Weights of a small mixture-of-experts language model, trained from scratch on English Wikipedia.
Training: a variant of Adam for the experts, 6669 steps.
Below are experts of layer 8 (counted from 0) of a mixture-of-experts language model. Rows are named router (the router's row for the expert), down (a neuron's output weights, with its number) and show model dimensions 0-191. Each number is 128 + 32 x the weight over its row's rms, rounded and kept within 0 to 255.
After each expert's rows: "raises" lists some tokens whose logits its average output raises strongly, later layers aside. This comes from a sample of Wikipedia text that the model never trained on.

# expert 11
router [154 158 172 171  83 119  97 138 143 103 139 105 141 101 117 115 154 156 107 117 147 185 114 106  80 105 152 104 172  63 169 160 149 138 131 181 145 130 105 142  83 110 124 126 103 111 140 126 165 126 187 122 145 117 170 141  94  78  82 138 136 177 121 112 137 118 143 132 181 110 157 129 135 138 130  73  84 134 179  91 158 127 110 129  93 187 146 132 165  66 135 107 178 154 191 146 143 160  99 225 133 150 133 172 117 173 140 138 159 119  76 101 170 110 138 112 139 171 104  90  69 151  74 124 111  89 100 126  96  94 123  86 182 128  73 114  98 119 118 153  85 103  88 137 138  65 127 141 136 168 177 138 116 145  91 141  61 159  88 147 165 123 107 138  68 103 170 132 153 155  82 117 114  89  61  77 156 154 167 113  94 103 102 155 101 115  86  69 173  65 132 134]
down0 [ 99 157 115 124  95 144 162 167 152 136 155 189 127 101 106 165 113 245 131 128 101 144 118 133 112 120 109  73 116 163 105 113 169 161 125  97 119 173  80  99 129 131 124 109 129 115 107  96 107  93 102 166  96 165 131 134 126 153 141 121 107 156 141 158 120 138 141 203 104 199 118 125 135 114 143 145 171 152 115 133 133 150 136 121 128 130 100 128 104 144 150 122  68 159  77 127 106 119 136 103 117 151 145 198 243 103  82 147  53 114 158 115 131 150 125 112 106 122 138 180 201 193 128 179 163  56 114 145 199 154 175 114  82 135 133 114 164 163 117 109 146 122 112  92 189 137 137 129 137 111  53 171 108 130 160  99 181 171 148 115 156 156  99 147  92 176 121 116 160 134 181 129  83 176 127 124 120 115 133 121 199 154 156 101 145 187 100 130 127 136 163 160]
raises: "ed", "or", "he", "es", " ", "el"

# expert 19
router [106 165 125 110 108 110 136 169 153 153  56 172 146 164 153 166  88 169  94 138  98 159 144 133 124 161 179 118 181 185  85 100 190 144 132 101 160 164 111 141 129 162  88 147  90 120  97 126 122 112  97 152 139 112 119 162  74 122 155 117 179  95 139 133 136 127 151 146  96 121 191 161 160 112 147 126 165 124 119 112 100 135 177 159 158 160 120  75 114 187 138 125 123 153 132 168 100 136 127  78 116 147  65 188 114 131  90 166 131  95 112 192 172  72  90 151 105 168 107 139 168 142 145 185 177 140  85 135 141 118 205 114 141 122 172 107 128 156 113 160 111  84 131 127  94 135 155 107 137 133 150  72  71  58 114 163 136 166 103 184 100  90 114 123  59 107 114 136 155 176 138 180 147  74 143 178 114  85 134  98 108 140 212  82 119 139 155 160 126 165 158 151]
down0 [123  92 153 123 108 132 130 147 149 147 126  96 132 169 151  98 132 158 136 125  91 124 112 137 113 170 135 143  95  66 106 115 100 167 115 128 137 179 147 191 159 160 107 103 179 161 129  94 118 160 163 122 144 106 129 174 113 110 115  78 163 189  94 111 134  51 175 137 132  74 146 107 148 102 124 118 162  98 112 156 137 138 141 133  91 130 105  62 163 146 142  94 155 116 158 136 125 135 174 176 146 122 105 125 130 153 141 205  87 157  78 142 121 139  95 113 184  78 172 111  80 168 171  95  73 111  63  99  85  52 104  79  76  91  86 118 117 147  76 135  79 128 144 121  63 122  92 148 140 156 134  48  80 170 105 134 121 133  98  93 182 110 155 100 139 170  82  91 169 159  96 111  88  91 181 119 122 139 173 106 149 107 132 155 187 185 177 130 113 117 139 113]
raises: "am", "or", "el", "ou", "ed", "ar"

# expert 28
router [114 129 134  97  97 171 135 103 136 168  99 135  88 120 144 108 168  84 136 100 135 114  97 187 187 131 144 147 141 112 167 174 101 112  91 160 120  88 141  58 116 172 148  54 125 126 136 184 164 127 129  93 102  82  60 113 108 132 106 154 142  94 150 116 132 101 175 138 138 101  97 168  77 154 108 111 134 106 156 126 131 125 116 117 145  86 151 102 104 123 149  90  97 194 126 167 135 177  92  89 118 105 137 167  97 102 151  83 131 119 133 143 108 180  96 123  64 164 134  60 103 139  89 125  87  60 168 105  77  99  67 125 161  58 112 175 147  84 198 182 134 143  54  91 103 152 107 140  66 135 135 104  98 145  90 111 176 163 136 137 157 124 143 110 130 154 174 106 146 156 137 151 115 157  93 119 131  99 100 144 122 142 116 112 136 208 196 174 101  86 118 114]
down0 [135 139 147 103 162 168 181 131 158 146  97 107 139 147 107 139 152 148 169 100 135  94  65 152 181 168 111 142 102  45 151  59 110 117 116  28 163 113 176 193  90 176 124 137 137  68  78  74 207 148  98 149 126 125 122 121 152 148 173 142 140 103 170 130  62 105  99 173 107 138 175 163 143 187  72 140 117  90 134 101 162  82 113 129 116  69 160 127 183 143 155 125 139  97  65 148  70 139 105 148 121 106 110 166 137 132 143 176 125 126 100 103 129 147 148 153  89 102 128 174 111 126 125  78 133 158 125 127 112 147 126 124 136  98 123 149  90 198 119 147 131 113 204 143 154 171 154 140 137 143 128 148  89 114 105 123 118  99  95 130  57 143 170  82  95 113 117  80 169 144 146 133 111 120 128 117 110 127 148 139 191  94 154 138 161  93 166 122 106 161  93  74]
raises: "2", "1", "an"

# expert 38
router [104 127 122 109 124 135 167 162  93 167 124  95 153  94  64 132 154 176  79 161 108 110 140 141 151 152 127 141 105 172  90 113 123 148 104 159  75 108 102 121  97 168 148 173 126  87 138 146 123 187 161 155 121 145 157 156 129  80  74 123 105  96 133 161  98 140  98 164 103 177 172  74 167 160 107 140 142 162 141  89 137 163  94 112 156 103 109 117 127 118  91 133 196 108 102 106 136 103 132 220 106 150 150 122 134 149 161 170 131 152 130  93 107 131 103 115  82  70 138 204 154  94  95 130 110 157 174 160 129 164  80 100  69 174 117 174  94 130 101 100 111  88 162 113 145 124 104 156 124  85 121 214 177 113 144 143  96 182  87 100 127  92  86  78 161 153 155 184 157 139 111 177  48  47 121 104  88 109 143 127  99 123 134  80 122 164  96 133 140 121  84 147]
down0 [151 136 125 106  94 130 130  82 159 112 187 103  88  99  96 148 126 116 147  77 128 135  82 156 131  38 115 193  83 119 156 147 172 128  87 166 149 126 155 126 130 118 130 115 182 172 126 142  74 138  99 139 139 114 159 105 160 117 113 120 194  83 103 132  93  93  93 152 126 110  86 113  86 101 130 137 185 129 197 129 127 151 118 101 137 125 142 197 133  73  75 120 171 117 111 105 128  98 129 137 168 147  99 183 152  87  76 143 162 110  97  88 124  83  71 112 119 138 164 175 127 137 104 166 148 169 141 129 115 155 222 181 162 114 127 189 136 172 121 129 145  94 101 148 142 128 175  54 122 189 120  74 131 111 134 120 117 132 121  95 164 132  58 146  99 128 160 161  72 152 102 162 146 106 157 110 166 136  81 116 159 133  82 119 160 149 107 120 161 153 196 179]
raises: "ed", "u", "il", "um", "uit", "av"

# expert 6
router [120  90 104 136 116 158 144 170  92 119 122 104  98  96 141 144 144 113 151 178 119  70  92 133 157  89 129 187 176 120 149 136 127 125 153 154 178  92 152  73 141 162  81  92 202 148 180 152 140 159 159 166 109  91 185 140 137 208 130 142 103 132 131  89 106 163  93 103 143  75 147 138  50 101 137 112 109 113 190 134 164 140 141 110  95 127  97 162 145 166 135 115 161 127 120 120 154 115 132  52 122 139 139 138 140 102 163 118 209 149 124 112  92 124 172 106 222 119 134  89 106 144 180  97 150 106 133 118  87 161  78 151 189 156  85 174 132 149 135 141 134 119 140 106 139 100 107 103 174 145 125 108  89 110 119 106 108 121 130 152 125 155 150 154 122 181 108 113 138  96 150 169  33  99  98 133  88  82 121 120  72 184 131 177 155 157 109 104 182 193 164 139]
down0 [115 146 144 190 146  62 149 148  83 120 197 126 146 141 129 154  98 136 147 165  92 137  83  85 156 189  81 123  95 110 108  99 158 167 163 114 106 129 120 140 173 140 114 114  59 132 186 118 135 135 113 161  79  91 159 134 150 120 137  74 136 138 115 148  97 160 110 103 125 185 158 154 151 165 151  84 111 173 136 104 138 155 162 108  92 135 105 158 160 178 127 123  73  95 168 159 165  89 199 111  59 151 133 122 128 188 111 125  95 123 153  82  71 152 169 138 144  81 112  66 125 174 149 155 132 149 144  94  85 100 122 140  53 162 122 156 179 144  93  83 128 134 139 139 158 130 146 194 183 209 181 147 130 108 135  98 102 129 156  98 101 119 133 162 106 119 112 162 143 158 132 149 122  58 131 169 122 128 147 208 149  94 140 102 129 158 116 101 145 177 162 147]
raises: ":", " ", ": "

# expert 35
router [180 159 159 151 100 123 138 107 159  79 145 153 117 140  43 123 133 175 136 136 143 104 126  83 200 119 161 121 130 145 107  91 152 115 129 140 161 171 151 140  98 132 105 169  94 114 129 103 111 126 163 140 149 145 119  75 104  68 141 112 178 169 101 114 133  94 200 161  60 148 207  98 115 159 120 107 111 109 103 135 106  94 143 158  99  86  89 123 179  94 111 107 100 157 140 118 145 156 130 120  66 178 111 197 190 124 167 170 104  89  97 132 122 145 182 162 147 173 142 173  95 205  67 163 141 128 117  95 168 166 153  55 199 147 127 115  95  75 138 126 152 140 162 150  93 127  98 124 129 126 108 108  45 121 108 173 205  98 146  94 150 125  89 112 171 119  87 146 122  82 147  95 127 126 145 139 130 153 118 152 125 156 139 145 113 154 130 149  77 149 130 127]
down0 [ 99 106 123 133 142 121 114 162  76 145 152 147  94 187 143 105 113 149  66  78 105  84  86 111  71 169 203  64  90 194 124  64 184 157 195 121 169 101 179 111 123  62 119 145  94  95  80 115 137 109 112 146  75 173 120 125 116 129 148 134  96 115 135 109 172 140 187 116 139 190 183 127  91 121 180 156 130 153 129  59 102 102 141 184 129 140 101 136 124  95  93 111 119 154  87  93 103 128 118  85 112 163 111 127 155 128 148  85 108  77 134  91  99 105  86 174 124 170 108 106 121 135 191  97 108 106 109 115 138 192 159 145 146 152 143 140  65 125 118 145  94  95 110 185 197 102 149 167 174 131 109 147 142  85 125 138 130  74 100  92 147 121 134 142 216 115 165 126 160 134 108 102 107 133 149  94 103 165 133 147 122 132 106 123 120 114 106  93 135 133 175 104]
raises: "as", "a", "at", "in", "ar", "an"

# expert 34
router [163 139 172 146 140 136 117 104 157 148 137 118  94 137 134  99 105  63 158 102 103 116 154  90 148 186  82 149 138 204  81 142 130 160 133 111 100 140 112 143 136 188  56 134  83 142  74 155 125 148 171 124 145 162 115 127 154 130  67 110  90 143 107 108 117  70  69  76 145 120 104 119 160 112  76 171 109  98 113 162 102 174 135 134 118 142 132 102 121  83 143 139 143 131  51 134 147 126  98 103 105 102  54  39  95 118 161 179 129 161 143 126 143  74 183 123 128 173 125  86  72 150 157 149  83 159 142  83 165 126 184 147 166 143 128  90 122  85 138 163 195 145 150 171 105 172 108 112  87 128  66 182 118 174 164 164 138 121 151 131  91 124 150 155 128 114 130 113 118  96 164 218 137 170 145 150 138 179 111 144 150 112 129 132 141 131  96 115 126 126  74 171]
down0 [105 109  86 168 130 104 122  97 187 130  66 156 137 172 105 144 166 119 103 157 116 131 136 164 136 100 107 180  72 106 166  77 128 109 159  57 133 112  98 151 122 165 128 130 120 176 107 106 172 102 107  76 152 200  94 130  79  72 166 121 134 158 128 183  84 116 148  86 151  96 126 106 120  96  80 133  90 179 129  84 149 134 104 119 154 113  82 146 112 111  81 119 129 144 138 141 134 131 105 124 131 163  80  54 130  61 182 150 151 137 111 138 117 126 161  85 132  96 164 169 166   0 164 133 138 162 117  79 113 117 144 149 167 161 117 169 148 167 145 120 189  86 169 128  98 114 120 104 142 101 145 141 178  99 109 162  99 171 138  79 103 168 104 105 121 120 161 166 120 144 128  82 121 137 118  99 180 115  92 137 152 115 110 188 157  91 160 151 145 146 111 113]
raises: "1", "2", "any", "r"

# expert 33
router [ 76 143 174 130 152 145 131 113 133 209  87 141 171 183 174 121 116 139  74  91 149 152  89 158  65 121 114 112 160 133 129 121 159  68 134 109 144 113 128 127 115 108 185 119 128 158 124 110 117 169  99 155 129 144 113 112 172 202 133 100 149 113  70 165 178  90 145  94 157  98 156 161 141 122 120 163  80 155 116 117 118  96 135 153  99 104 123 124 106  92 149 109 111 125 124 120 123 165 113 149 114  88 140 124  64 165 143 157 106 140 178 159 137  99  97 102  82  90 133 177 154 164 185  81 146 103 103 159 109  88 143 143 176 100 153 174 112  74 105  96 109 127 165  70 104 138 118 140 144 112 116 129  60 114  71 146 124  77  87  90  49  88 148 184 108  95 139  96 149 192  97 115 158 180 111 192 165 179 133 102  93  79 154  88 152 106 158 143  76 122 119  75]
down0 [ 83  79 153  99 115 137  87  93 167 102 102 140 165  93  73 153 155 134 160 149 181 151 121 130 108 140 117 109  79 108 114 155 121 135 140 143 116 117 130 130 225 158 130 156 111 138 141 120 114 148  82 136 151 124 135 142 128  97 167 120 185  66 125 120 116  85 133 184 119 146 153 135 121 132 207 115 109 132 134 120 178  92 120 138 130 197 111 146 138 122 130 100 121 190 171 111 179 164 167 188 174 129 153  98 136  97 177 149 171 113  80 135 122 144 117  71  56  76 135  42 123 163 111  85 116 118 213 156 110 142  95 128 158 122 133 163 113 110  94 107 164 143 145 127  96 145 117 162 102 152 138 141  85 181 158 101  42  89 122 137 186 113 120 167 123 110 148 130 187  81 124 133 141 149 156  52 168  81  96 131 141 147  63 179 110 136  97 130 103 131 105 152]
raises: "ly", "le", "omb", "id"

# expert 5
router [111 110 151 129 141 170  92 124 139 133 160 111 109 162 137 207 114 151 161 117 168 122  69 159 104 180  56  22 137 116 115 211 106  69 113 162 119 127 124 148 141 132 169 162 128 134 104 131  96 116 100 129 171  96 172  86 125 101 159 123 132 127  86 167  84 122 106 136 104 150 169 137 162 175 151 112 137 145 211 117 102 161 117 110 113  98 184 200 158 105 110 122 149  93  97 157 168 119  82  96 155 140 135  41 155 129  78 139 105 110 133 142 149 130 184 169 126 142 141 158 135 113 148 173 147  65  97 128 141 110 177 129 122 174 131 135 181 139 101 137 151 139 135  81  96 147 131 131 133  98  84 141 133 120 159 164  49  81 108 109 109 102 137 127 156 163 106 121 175 131 109 156 161 146 145 135 195 177 108 107  63 109 178 118  94 103 108 149  91 168 159 103]
down0 [ 77 156 125 183 197 157 126 130 140 131 134 112 111 145 106 206 151 159 111 152 134 116 120 161  93 134 148 157 104 135 160 103 176 119 147 133 111 131 130 146 110 117  78 104 167 118 153  76 101 125 136 140 168  95 144 150 136 129 159  79 133  86  91 100 150  97 121 140  80 168 135  47 150  99 134 121 122 144 138 110  99 127 167 204 177  88 154 115 203  55 170 110 132 123 138 126 169 115 111 142 124 138 188 102 115 114 120 118 152  95 148 107 179 155  90 119  19 184 174  81 123  76 129  97 181 118 134  77  87 137 121 122 147 148 164 120 162 126  32 147 112 139 133 102 137 141 124  50 184 151  79 142 135 147 171 153 159 152 184 137 168 122 123 154 157 144 109 149 126 135 139 134 113 152 149 119  90  96 139 162  80  91 100  90 146  81 112 122 100 130  74  67]
raises: "in", "en", "un", "ap", "o", "ep"

# expert 37
router [ 93 132 132  95 163 140 157 174 103 147 114  95 189 130 124  56 132 170  69 158 119 122  84  96 117 165 155 104 136  70 113  89 132 165 120  84 109 140 113 134 122  71 120 166  84 153 130 105 159  81 104 160 151 125 149  90 130 145 126  87 186 178  98  62 125 146 189  98 116 117 136 137 111  93  90  62 147 172  91 102 132 154 116 156 152 201 113  46 134 151 124 138 152 120 146 156 175 107 143 134 162 145 110 158 206 112 193 119  95 139 152 111 111 161 150 144 120 145 152 200 147 149 140 168 145 123  78 163 132 122 170 126 165  74 153 135 123 150 103 167 132 122 136 125  77 122 152 137 156  68 158 135  72 144 104 118 130  79 126 183  86  61 182 168 101 133 150  90 103 137 137 168 147  89 143 161  84 152 121 146 141 104 144 122 167 166  88 146 105 108 188  79]
down0 [107 149 133 111  99 119 156 107 144  84 133 175 153 152  85 121 114 140 110 103 131 101 145 177 125 102 157  93 160 119 142 100 194 152 145 161 149  66 166 141  66  65 162 155  98 130 166 121 160  93  71 126 123 160 115 208 111 168 149 107 105 123 161 133 198 115 110 154 113 168 164  99 105 167 114 100 125 108 155 144 114 166 143 144 151 130 138 160 141 113 144  95 143  61 156 164 154  91 139 113  83 122  86 129  95 115 115 117 112 180  86 157  55 137 119  95 126 158 116 116 161 142 157 163 110 129 138  94 151  42  89 160  79 154 130 161 185 156 209  83 118  80 125 168  83 160 128 114 120 163  99  93 195  92 146 134 107 131 153 108 115 117  72 113 134 203 138 102 132 153 174 103  42 132  51 135 138  91 126 102  83 150 146  98 143 110 104 172 144 124 119 125]
raises: "om", "up", "am", "or", "ip", "y"

# expert 10
router [175 168 195 155 140 122 107 159 138 180 132  99 162 100 150 180 129  97 134  67 184 144  96 116  63 179  90 126 123 127 118  99 137 145 148 116 125 125 142 156 108  84  79 140 146 124  94  74  84 120 114 124 139 160 151 148 142  89 212 119 121  90  80 183 126  96 155 133 152 139  64 122 127 185 111 136 157  95 131 125 133 143 134 127 101 133  59  87 142 125 157  94 140 150 161 150 137 135 124  97  73 128 144 102 117  88 101 211 113 140  90 141 178 104 176 179 157 121 144 169 137 103  92 179 166 149 120 104  99 139 120  99 118 156 110 108  67 153  71 176 123 169  85  98 157 161 142 185 153 199 148 165  90 124 205 137 116  73 113 120 143 174  88  96 127 129 126 113 146 149  87 152 166 124 139 169 160  90 114 205 132 103 115 119  98 134  72 105 142 114  89 117]
down0 [130 105  91  82 103  84 122  92 149 119 107 109 111 138 160 130 159 148  85 196  87 128 114 139 146  68 110 137  67 150 140 129 137 144 161 108 114 149 132 144 149  97 136 134 164 135 156 130  78 113 105 119 137  84  78 157 174 134 102 158  75  95 148  75  99 115  91  85 149 122 151 144 187 166  95  46 124 196 123 190  74  94 169  64 133 146 150 107 129 130 117 140 139 168 112 122  83  92  89  86 135  78  77  83 188 159 128 127 176 130  92 107 101 138  77 119 136 127  73 189 114 177 181 165 129 129 134 169 151 143 123 137 112 114 122 160  79 138 123  89 138 182 124 155 154 146 130  97  89 151 144  67 119 111  84 117 143 210 164 106 136 141 185 138  76 182  73 122 144 151 157  95 111 125 142 138 104 101 196  84 157 109  92 116 122 110  94 134 176 111 141 143]
raises: "ort", "ut", "ac", "| Total", "ad", "ons"

# expert 8
router [176 161 128 126 148 117  93 190 166 124 114  82 104 131 114  71 153 148 120 102 135 126 125 153 114 161 100 103 164 102 241 191 170 109 129  74 112 145 153 130 128 137 189 154 147 107 152 151 131 139 150 169 179 121 172 140 182  99 129 120 139 151 137 157 188 159 152 165 163 185 161 180 128 123 115 155  33 144 167 146 121 111 170 172  84 138 110 146 157  97  74 120 137 107 141 156 126 118 129  73  93 140 140 132 140 108 148 145 102 125 119 119 171 104 105 192 189 154  96  81 126 129 161 176 100 133 155  75  90  77 149  77 125 122 122 134 113 160 100 136 168 144 134 178 121 130 155 147  92 119  96  94  72  56 142 134 150 111 121 150 119  82  84 113 134 108  38 101 136 121 119 182 127 151 144  95 127 111 178 131 150 178 110 146 111  87 167 116 133 138  84  74]
down0 [146 108 120 111  47 163  85 108  80 179 135 168  95  86 138 140 111 152 134 117 136 121  37 184 120 106 135 150 191 150 185 170 126 112  91  97 175 172 109  57  80  79 122 137 138 140 101 129 135 145 124 176  82 144 133 147  84  73 185 131  92 149 162  60 171 104 131 178 103 108 159 129 143 136 103 182 152 106 134 113 119  66 123  86  75 113 134 112 105 123 157 118 149 130  63 111 113 132 155  93 162  84 126  97 226 181  86 160 124 169 102  65 107 122 109  83 129 156 154 196 128 141 107 153 108 110 158 159 129 158 164 109 161 137  68 134 145 140 124 120 134 175 170 151 141 106 169 115 131 141 198  96 123 102 103 183 143 130 153 181 153 105 109 134 165 146 142 149  97 101 136 126 141 155 109 128 136 139 169 129 127 131 169 177 108 126 105  92 136 162 129 122]
raises: "ry", ".", "it", "rial", "od", "is"

# expert 25
router [133 174 125 136 108 162 125 184 119 123 121 116 136  74 113  75 141 108 184  99 144 140 199  57  72  71 162  69 156 165 144 124 163 142 133 149  77 126 155  99 108 146 168  89  86 200  83  79  97 167 136 164 138 121 108 176 143 146 158  88 136 147 156 169 144  87 121 116 109 113  92 116 158  98 150 121 146 125 167 109 104 135 151 119 103 136 132  64 162 170 117 139 120 127 177 118 111 120 128  90 110 142  88 129  94 106 103 144 125 108 121  98 124 139 188 156  78 165 136  85 153 123  55 119 152 120 122  66 149  74 101 108 132 111 196 139  66 167 142 164 125 142 102 138  89  91 124  71 112 164 148 150  80 118 140 107 165 137 167 162  87 137 138  86 149 164  89  85 109 109 178 137 156 110 154 176  85 108 136 170 147 160 104  63 215 133 148  97 110 131 114 179]
down0 [107 186 124 138 124 172 116 118 130 145 115 104  90 133  95  94 107 104 111 103 158 147  88 127 116 130  84  93 174 206 149 140 142 148 137 135 140 115 152 124  98 157  76 133 136 223  91 103 123 114 181  78 212 138 110  86 121  96 149 133 130 128  66  96 150  85 211 123 139 142  89 158 127 151 154 102 116 147 122 161 159 115 116 155 137 129  39 150 120 137  82 116 105 152 142 131 106  29 201 113  95 170 154  78 161 149 142 166 156 147 191 124 120 102 168 134  90 124  53 129 187 136 128 139 119 149 150 156 166  92  96  99 121 147 112 135 123  90 137 123 182 173  95 172  77 120 104 155 108 128 164 115  99 128 144 101 142 153 167 149 171 116  97 146 107 147 150 133 131 110  79  62 146 153 167  52 146  91 182 102 124 128 154 119 164 119 138 156 125  93 106 151]
raises: "al", "all", "é", "ul", "2", " "